config.yaml
num_hidden_layers: 8
hidden_size: 256
n_experts: 80
experts_per_token: 2
d_expert: 320
d_shared_expert: 0
hidden_act: "swiglu"
moe_layers: [2, 4, 6]
router_score: "softmax"
normalize_top_k: false
routed_scale: 16.6
balance_loss: 0.0113
balance_bias: false
init_std_router: 0.0319
lr_router: 0.000521
vocab_size: 19498
norm: "rmsnorm"
norm_eps: 1e-06
tie_word_embeddings: "early"
optimizer: "adamw"
learning_rate: 0.00154
beta1: 0.9
beta2: 0.98
batch_tokens: [32768, 65536, 98304]
max_seq_len: 256
train_tokens: 302400000
max_steps: 5137
dataset: "wikipedia_en"
Below are experts of layer 4 (counted from 0) of a mixture-of-experts language model. Rows are named gate (a neuron's input weights, with its number), up (a neuron's input weights, with its number), down (a neuron's output weights, with its number) and show model dimensions 0-255. Each number is 128 + 32 x the weight over its row's rms, rounded and kept within 0 to 255.
Before each expert's rows: a language model's description of what the expert responds to. This comes from a sample of Wikipedia text that the model never trained on.

# expert 49
Description: Pipe separators between cells in tables of stations, chart positions, songs and places, plus Japanese characters and romanized Japanese pieces.
gate0 [130 142 108 132  76 128  87 126 115 119 133  66 114 127  78  98 181 100 108 171 172 164 181 181 120 111 162  86 152 118  88  83 146 158  83 155 112 118 122 161 129 139 160 160 103 101 151 154 103  85 146  86 126 117 139 138  92 157 121 173  85 127 109 168 101 129 194 145 126  63 161 132  82 156 132 122 161 129 155 118  66 133 126 116 154  94  46 144 164 119 185  50 172 121 122 126 118 126 118 150 122 141  91 147  78 106 157 206 165 110 176 115 164 126  77 101 141 166 148 118 171  83 107 114 131 116 122 118 151 152 168 129 166 139 168  92 104 116  77 130 131 187  40  64 120 154 148 126 174 128 142 150  67 167  98  52  86 107 165  83 107 147 104 100 132 182 135 139 122 119 114 232 135 161 132 192 163 141 146 120 142 126 104 134 136 143  78 138 130 112 117 106 117 145  98 116 143 134  95 150 124  99 174 115 174 108 125 143 137  99 195  94  96 118  95 103 131 115 138 177 156 138 140 131 154  78 119 107 135 134 156 131 131 111 151 118 159 184  90 161 178  91 146  63 151 103  88  51 116  85 153 115 129 106 147 192]
up0 [121 170 124 163 117 166 157  99 197 109 109  68 167 118 134  96 110 233 148 133 137 117 133 168 122 118 129 145 137 121  91 166 154 105 158  95 143 151 160 132 132 127 129 153 148  97 122  91  83 143 108 104 151 172 196 160 201 138 120 144 172  72 163 131 117 126 120 115  68 137 130 190 174  84 157  97 165  99  75  70  50 158  59  88 106 110 186  99  94 185 118 135  77 106 114  51 131  75 102 109 172 109 138  93 140 133 162 182  84 148 107 221 137 116 118  87 103  96 157  80 130 112  73 118 181 111 112 143 140 128 181 214 112 127  98  88 112 100 106 111 134 161 165 128 120 127 149 129 135 141 154 152 113 170  95 121 125 141  81 140 126 185 168 138 115 119  68 137 161  51 162 115 125 113 149 125 153 110 105 102 123 139 132 154 143  95 137  62 106 141 111 158 139 146 117 132 145 150 173 101 105 121 121  99 146 173 120 147 106 124 150  93  94  87 164 160 135  69 139  62 172 109 134 142 114 113 136 121 173 116 107 193 143 120 128 151 152 117 148 170 142 184 141 137 119 152 173 102  92 157 139 103 102 126 154 172]
down0 [119 141 102 144 121 115 173 170 130 156 119 176  96 136 114  55 154 117  66 102 149  97 143 128 142 140 147 192  93 139 137 189 102 138 148  81 178 128 144 132 118 134 157 166 140 144 111  91 102 123 171 171  92 102 160 144 149 145 135 146 137  94  68 119  98 113  55  51  84 137 139 237 142 163 147 138 188 136  74  85  95 119 120 227 177 122 141 140  97 128  92 133 169 118 114 105 150 105 128 156 132 127 156 143 183 182 107  78 142 136 113 115 137 142  94 155  80 125 161 131 104  98 111 157 150 137 156 137  67 155 105 179 110 116  78  62 116  51 120 117 127 129 122 143 172 126  60 110 106 148 131 134 134 142 163  99 168 159 101 120 173 163 141  98 158 118 154 111 162 121  59  49 140  72 134  67 169 107  97 116 174  64 119 108 113  81 124 118 139 183  78 172 151 100 103  93  99 128 121 101 127 151 126 135  62 152  79 129 117 118 128 150 169 154 156 123 129 135 130 109 120 106 101 103 127 133 153 138 138  97 144 184 131 121  91 108  96 147  71 154 122 169 125 128  86 120 151 173  88  94 125 137  57 168 157 152]

# expert 39
Description: Pipe separators and header words in election, sports and succession tables, such as Candidate, Votes, Apps, Goals, Preceded by.
gate0 [123 106  84 141 171 122  99 181 123 151 104 134 127 144 143 122 142 166 172 208  83 100 105 109 138 159 192 108 114 198 146  85 120 156 163 142 150  99 127 123 123 187 108 155 106 143 132  80 108 144 109 118 177 207 126 160  86 129 163 134 111  79 155 146 131 140 118 174 161 146 112 155 136 165  98 134 152 148 194 185 106  55 167 105 171 164 139 171 169  68  99 119 129 186 144  93 132 137 145 137 116 127  97 165 109 136 156 159 144  70  98 121 178  88 170 158 162 174 115 125 115 113 139 162 137 133  96 182 132 151 123 120 149 178 163 167 119 117 170 133 117  71 149  99 199 197  97 194 130 127 164  77 120 137 121  70  77 125  78 143 105 111  95 127 106 168 130 142 138 129 150 164 130 123 132  92 119  90 124 105  88 149 128 169 154 218 135 127 104 120 162 173 126 140 199  84  85 164 143 154 136 158 128 232 170 131 143  76 160 130 128 134 134 152 122 100 152 119 106  82  97 136  95 176 103 153 134 131 102 135 151 151 164  67 136  84 133 125 133  98 215 142 166 134 145 149 163 143  91 126 100 102 119 134 117 169]
up0 [173 139 165  75 105 100 149 174 126 105 128 111 192  99 219  98 116 198 135 152 107  93 174  99 157 166 184 126 161 150 134 154 119 133 209 133 126 143 122 135 145  94  91 167 127 124 162  72 127 171 131 101 105 151 160 159  91 126 163 103 144  77 106  95 156 151 146 143 113 128 136 123 123 145 139 179 137  88 147 112 120 147  99 143 128 185  86 128 145 118 112 173  96 169  87  76 221 198 110 157 146 123 191 133 107 121 179 182 171 130 121 111 108 142 147 127 120 118 124 161  51 142 157 130 138 137  92 126 104 159  90 129  80 158 157  99 139 153 102  65 112 144 154 147 166 173 140 124  86 128 156 135 156 145 134 110  71 103  84 186  45  80 137 141 115 188 127 171 161  74 135 125 133 155 161 104 184 111 115 153 171 114 112 105  91  88 120 125 140  82 190 128 134 121 107 173  93 131 141 131 148  62 168 148 124 168 174 134  95 111 119 108 150  95 143 175 118 118 134 149  61 120 108 177 138 122 112 115 140  94 135 130 133 116 122  34 143 142 144  81 140 165 180 133  86 158 108 177 117 118 171 123 143 102  76 157]
down0 [117 159 141 139 145 117 135 144 105 152 125  99 143 124 158 109 121 202 159 108 205 118 151 132 135 174 178 120 159  79 102 117  94  69 118 124 147  49 110 185 178 152 167 122  71 131 139  81 140 116 111 165 141 100  93 139 135 124 120  93 176  90  99 158 127 120 174  89 136 187 123 148 153 100 127 125 142 132 137 155 145 124 155  66  84 133 151 148  88 189 187 127  95 150 115 145 110 124 106 160 157  89 126 137 134 121 112 155 134 156 136 136 101 141  86  87  76 151 140 156 152  60  95 130 158  77 123 121 125 172 121 144 154 129 117 142  76 132 123 173 146  81 171 147 143 158 191 123 160  64 120 105 117  40  59 142 136 144  45 156 142 115 142 104 212 213 166 111 145  69 129 142  91 124 150 128 100 120 106 130 146 147 136 135 180 150 108 140 121 101 135  83 125 106 140 114 150 168 117 136 133 101 104 138 145 110 102 130 118 169 158 112 136  58 165 118 155 120 109 236  99 123 181  80 128  85  81 158  88 176  65 153 129  97  82 103  93 145 165 148 117 142 161 100 137 105  70 145 140  90 141 171 116 135 173  88]

# expert 11
Description: Sentence-ending periods and abbreviation dots like No. and pp., plus LaTeX symbols such as backslashes, underscores, braces.
gate0 [104 104 147 111 120 131 158  92  87 103 133  83 200 158  90 111 138 138  97 151 123 100 144 163 137  84 197 125 114 117 138  25 143 127 137 125  80 165 140 193 157  96 117 103 162 137 122 103 183 131 127 140 157  57 182 129  94 121 103 148 180 174 153 152 159 121 151 119 147  44 106 195 160 126 136 169 112 159  86 186  92 106 171  94 102  86 138 103 108 106 132 144 107 147  93 132 107 169 129  89 123 118 147  96 138 145 165 118 113 102 109  93 157 127 159 166 118 186 110 147 106 160 111 139 113 136 104 134 103  56 106 135 112 196 120 102 122 137 130  95 148 156 137 131 151 160 120 178 103 122 144 119 189 131 118  52 148 132 165 135 130  74  84 144 106 136 116 120  95 110 170 135 165 156  94 133 145  98 148 112 110  98 156  54 149 118 119 143  97 146  79 138  60 120  69 100 181  53 174 180  63 168 116 106 134 169 101 141 129 119 106 102 123 187 101 121 190 180 115 134 140 105 140 132 103 170  83 184  94 139 110 139  78 111 161 114 188 153 123 155 142 122 137  98 111  63 119 155  73 150 115 126 187 127 184 106]
up0 [113 111 103 104 125 121  98 135  70  53 128  91 161 158 106 124 112 134  85 137 100 147 143 175 215 146 146 116 102 156 195 116 151 135 157 135 157 171 119  93 132 143 125 133 174 136 154 121 146  76 156 115 190 138 134 116  78  73  94 137 186 128 166 123 156 143 162 115 152 172 111 171 136 136 125  94  97 139 100 130 124  87 135 104  97  89 129 100 148  69 112 147 120 102 176 144 102 160 107 120 100 101 103  76 148  96 130 101 153 158 127 112 141 116 146  63  74 139 124 144 100 118 154 154 157 137 146 154 119 114 170 118 147 185 134 147 126 103 126 122 111 129 106 121 119 111 106 119  48 122 158 129 228 108 109 107 101 158 173 116 139 102 127 142  91 104 135 144  95  91 181 160 185 209  32  97 141 128 127 134 125  81 135 102 218  99 133 162 126 120 101 163  94 202  88 125 155  94  69 167 103  93 108 139 133  92 150 110 143 180  87 147 102 135 173 108 211 128  86 154 130 107 138 115 152 147  89 227  93 138 109 145 104 161 168 101 137 178 135 122 150 118 111 141  80 124 133 105 144 116 137 115 147 132 234 101]
down0 [204  91  92  73 122  82 151 120  72 150 168  86  76 109 140 152  81 121 108 128 104 141 152 148 121 150 106 104 171 145 128 161 158 114 145 136  66 108 115 121 144 144 132 129 113 164  97 163  91 119  97  83 146  92  94  49 150 148 109 121 115 122 120 152 144 169  88 100 129  82 154 103  26 139 166 100 116 136 164 116 139 156 138 126 135 111 109 182 110  77 106 120 103 117 142 162 106 155 157 115 149 109 166  97 107  71 191 113 156 135 137  98 151 109 129 138  77 142 162 165  58 119 148 149 106 138 124 144 139  74 170 161 112 150 133 140 135  78 121  72  84 134 152 152 114 138  85 100  93 108 101  92 179 103 148 149 166 125 162  98 152 124 170 159  97 115 132  62 106  61  83 126 123 200  94 153 110  96 149 177 143 127  96  98  92 142 124 160 113  94  73 177  85 130 145 122  72 150 156 127 203 167 132  85 165 175 157  98 130 122 110  98 184 108 168 199  79 129 105 147 137 135 104 117  80 107 117 113 117 183  73 133 118 127 121 107 101 195  86  92 145 100 120 104 227 152 130 136 118 178 131 106  99 126 132  76]

# expert 18
Description: Period or closing quote ending a prose sentence mid-paragraph, usually followed by He, The, In; also paragraph breaks.
gate0 [159 146 151 143 156 113 176  83 142 130 145  73 105  89  97 155 105 178 134 150 111 117 181 124 128  94 117 201  32  91  50  70 127 132 105 109 171 169 107 124 103  95 163 170 105 125 114 117 128 128 127 127  86 146 132 134 149  95  96  66 144 128 130 124 117  85 130 133 167 115 210  97 149 125 120 124 100 169  91 121 200 133 140 126 102 141 138  92 124 101 130  75 166 152 127  93  79 111 214 146  87 167  95 183 157  97 204  97 124 158 114 199 168 140 209 190 156 120 103  94 130 101  79 137 180 155 111 170  83 100 126 163 123 103  83 152 137 150 134 141 161 181  92 167  53 103 154 141 157 140 123 150 108 148 126 145 109 115 107 129 154 127 141 131  95 112 171 105  97 144 181  89 129  89 140 127 123  67 145 116 145 140 133 173 168 146 155 106 120  81  78 164 130 122 129 102 134 156 118  63 116 145 155 159 178  58 163  93 117 134  87 113 128 142  84 152 117  91 166 111 151 151  97 178 124 143 155 106 124 141 124 134  95 107  85 158 133  94 134 133 123  85 121 177 144 141 182 123 105  58 145 176 111 106 167 115]
up0 [147 122 109 138  72  99  96 188 146 103 134 141 177 133 124 121 106 145 116 110 134 105 149 158 140 165 106  97 165 109 133 124 181 118 111 148  96 202 124 129 149 113 159  68 140  77 111 130 113 109 126 160 115  65  93 103  66 132 149 124 139  65 133  86 136 138  82 154 105 134 130 135 142 131 122 135  94 145 140 115 131 145 110  78 144 167  85 115  81  92 151  61 111  87 139 110 109 120 165 116 112 144  62  93 116 136 170 101 103  89 141 101 150 122  93 154 121 118 129  50 127  91 113 101 144 185 130 158 105 213 170 166  93 169  35 144 157 188 174  95  79 120 133 155 182  79 137 112  71 131  96 159 130 102  61  65 130 110 115 145  85 162  56 140 177 102 191 124  72 109 115 108 172 118 129 137 148 178 195 192 157 147 158 105 125 122 145 145  98 103 153 121 114 155  97 114 150  78 132 162 195  87 150 119 167 118  93 120 153 183 152 124 120 129 172 139 131 138 146 136 114 133 136 140 158 140 158 135 106 119 179 117  43 131 114 100 191 189 131 121 146 127 102 129 108 131 118 118 220 102 137 145 148 161 172 116]
down0 [140 179  99 205 104 168 114 100 190  89  79 150 127  90 190 114 150  86  73 115 103 157 159  81 130 164 127 142 135 135 137 115 165 109 113  92 113 123 162  82 148 153 108 148 123 119 154 168 111 114 118 112  82 155 152 116 137 143 187 172 141 110 137 118 165  58  81 136 136 149 170 103 171 136  88 178  75  86  91 114 146 172 141 108 168 135 134 151 107 165 114 147 145 128 116  48 123  80  75 124 133  97 184  84 184  87  58 114 104 128 113  94 104 136 159 130 114 111 180 126 134 105 125 140 176 139  94 122 173 133 113 147 171 168 120 101 138 227 156 139 119  61  68  88 187 185 126 110 127  82 180 131 152 105 116  85  45 118  77 148  69 153 124 124 161 131 127 109 103 102 128  40 133  73 136 120 136 178  78 133  76 129 117  84 119 146  95 115 126 137 140 140 152 144  89 108 122 100  93 129  84 187 107 108 146  76  92 179 137 129 101 119 174 119  86 189 170 101 135 129 125 128 128  93 122 118  94  86  90 135 112 164 129  84 153 139 158 162 146 124 131 123 104 129 135 102  76 107 130 150 147 144 110 179 120 113]

# expert 28
Description: Column header words in wiki tables, such as Year, Title, Notes, Class, Votes, Season, Team, usually between pipes.
gate0 [ 86  96 166 114  89 114 136 116 169 147 174 114 178 137 108  90   0  86 134 110 103 140 131  99  85 109  91 116  97  44 145 121 115 119 110 129 134 116 105 124 118  81 154 187 116  87 136 133 108 191 156  99 112 115 150 145 156 123 106 132  50 170 111 199 123 164 130 135 136 141 116  74 177 104 116 119 167 135 138 162 161  85 151 162 186 163 141 155  76 140 123 104  97 123 136 114 156  83 155 107  87 179 175  92 104 137  66 135 120 163  88  75 139 186 128 139 100 146 192  72 104 153 163  95  53 149 101 121 133 143 134 161 152  85 103 134 146  79 145  82 180 132 100 144 143  89  97 137 154 174  68 165 129 109 103 124 166 171 102 105  88 101 100 116 154  73  66 109 115 143 102 110 145 162 105 113 142 101 140 147 145 113 117 103 112 180 131  95  95 157 105 122  72 120 106  95 171 125 166 115 153 114 130  93 133 122  97 158 152  83  95 160 127 109 160 136 131 124 120 158  96 182 125 114 173 153 128 137 106 135 133 124 114  64 128 153 109 144 123 185 173  85 141 163 171 163 185 100 142 103  76  96 188 146 148 106]
up0 [125  94 152 166 151  80  71 131 118 118 142 169 130 138 153  87 122 145 108 137 108 138 140 132 129 107 165 132 144  85  88 163 124 167 129 115 129  60 204 110 153 138 118 111 117 122 125  65 143  96 117 174 128 157 130 175 127 154 132  94 178  96 157 109 109 144 116 158  82 166 112 125 121 136  93 172  79 154 172 178 147 145 119 106 171 150 133 110 176 109 107  90 165 123 135  97 185 153 130 190 176 190 185 144 190 148 112 177 170 105 206 190 138 131  88 126 108 172  55 137 176 169 142 135 195 235 100 123 155 188 131 106 201 108 118 128 171 166 166 172 131 170 137 167 133 157  95 113 183 116 148 138  85 103 126  79 134 127 118 116 156  97 130 134 106 137  77 134 175 144 167 161 110 102 130 127 117 135 162 155 101 128 104 127 113 121 144 167 111 108 108 146 154 138 183 170 112 153 116 125 136 150 131 183 105 149  87 149 142 190 153 136 104 128 162 161 137  98  91  91 141 115 106 153  65 112 133 169 118 140 131 106 102 157 171  97 108 138 130 141  39 127 103 126  77 107 148  68  49  86  75 121 132 142  87 124]
down0 [101 164 145 137 123 182 130 101 175  26 127 114 127 101  98 202 159  64 107  94 101 123 112 144 179 156 170 156 145 162 102 130 113 159 126 102 174 146 133 161 148 129 109 197 180 124 130 172  87  99 122 137 166 167 112 114 176 123 165 121 122  99 127 146 111 124 133 124 103 159  72 117 176 164 172 133 103  80 149 117 102 160 158 139 148  90 171 101 114 109 143 131 111 117 154 137 139 175 119 141 129 149 177 164 151 178 101 125 100 133 139 130 137 180 121 123 139 150 119 144  77 111  95 151 170 130 155 120 141 111 126 135  89  97 135  98 146 105 104  97 135 146 125 166 135 106 112  90 139 137 147 176 187 154 131 134 189 129 117 119 129 172 158 120 113 167 120 155 120 121 221 154  88 111 107  61  86 117 136  70 184 148 127 126 100  99 145 130  99 157 162 181  86 186 139 159 174 102 115  58  86 119 146  37 120 107 121 134 182 162  81  86 142 117 183 117 142  74  78 199  96  55  70 107 157  76 127 152 149 173 169 143 154 147 102 147 155 100  59 182 129 111  46 106 146 112  85 142 124 107 117 116 121 136 126 128]

# expert 0
Description: Colons and similar separators after a label in infoboxes and lists, such as LCCN:, Phylum:, Genre:, Colorist:.
gate0 [131 193 159 161 127 213 122 176 133 101 135 125 153  88 132 116 135 138 117 164 147 115 167 122 160 172 150 138  92 147 152  78 127 180 133 128 187 135 164 135 127 127 164  93  69 127 138  98 121 119 104 119 116 148 143 152 146  71 138  85 128 144 108 134 142 116 105 198 150 137  32 184 118 114 152 140 110 124  93 175 103 160  93  90 131 102 163 143 123 161 134 111 146  96 151  58 153 198 147 134 169 131 144  87 108 154 147 224 141 112 172 164 105 131 119  67  85 153 147 139 128  71 126 102 109 157 144  95  60 121 126 103 142 145 124 147 119 100 155  95 121 162  74 116 108 107 172 126  84 109 129 109 161 207  72  61 139 125  97 127 115 114 138 118 144 164 160 145 173 137 141 112 168 120 172 165 100 168 143 156 118 110 144  91 134 156 106  91 172 118 106 136 162 127 114 139 182 177 124 205 104 127 164 132  57 135 132  83 134  96 116 209 110 194 130  50 180 110 135 110 150 166 163 155 143 162 171 195 137  76 165 155 177 104 138 108 107 147 145 115 124 129 135  82 108 140 173 168 131 102  81 141 134 109 155 149]
up0 [166 153 157 141 111 172  58 143 112 158 137 151 154  66 146  97 103 117  73 167 107 154 126 136 147 143 156 126 116 149 100  91 120 146  70 111 171 138 140 126 208 152 150 141 119 113 132  89 158 103  88  96 163 108 156 126 173  96 159 104 160 146 130 149 161 146  81 189 135 136 126 150 128 106 130 145 120 142 103 153  70 158 101 121 159 139 124 164 139  86 131 124 118  95 145 144 163 163 186 150  90  97 190  52  66 138 166 141 178 133  92 193 119 139 141  53 151 142 172 130  79 130 130 114 109  84 130  98  23 123 132 125 117 133 142 187 117  82  95  90 159 144  88  86 118 116 215 125  62  45 172 106 176 188  84  91 138 172 120 171 135 149 171 133 149 148 107 142 149 110  97 125 160 152 158 182 102 161 159 164  97  90 155  89 104 121 114  90 113  99 154 110 122 113 139 131 180 156  93 164 121  83 120 124  96 154 118 122 159 108  95 200  80 189 168 129 184 121 102 129 130 161 174 122 125 126 138 171 130 112 160 140 133 128 147 100 138 131 127 142 169  99 121 101 104 180 189 135 125 111 105 121 147 143 194 141]
down0 [112 155 132 133  98 183 161 164 125 106 111 120 160 104  76  69 104 147 169 128 197 158 162 180 152 126 198 234 108 121 180 114  81 127 135 157 106 108 126 145 124 158 168 190  95 129 142 158  96 144 117 163 215 144 133 136 140 121 112 168 106 101 156 115 151 141 123 141 127 126 103 161 189 123 149 119 107 172 134 186 118  76 162 117 103 102  59 102 114 146 130 111 156  75 149 105 103  95 108 128  98 133 155 130  97 122 115 140 106 173  84 164  91 158 117 112 156 160 179 118 104 146 141 159 123 186 108 120 133 144 130 114 217 144 145 149  77 145 158 167 120 116 106 125 224  98 115 102 163  80 129 159 114 186 120 159 144 107  99 185 167  94 153 161 127 109 120 105 104 139 118 156  37 127 150 142 190 126 146 122 104 125  94 137 125 110 155 179 112 143 156 110 121 118  90 142 163 157 131 133  93 137 106 113 139 163  77  87  85 128 160 179 130 160 203 133 112 173  90 173  74 121  64 149 100  99 144  99 136  86 120 165 142 141 104 125 112 160 132 174  82 157 128 152 100 155 196 106 154 105 133 116 190 131  85  83]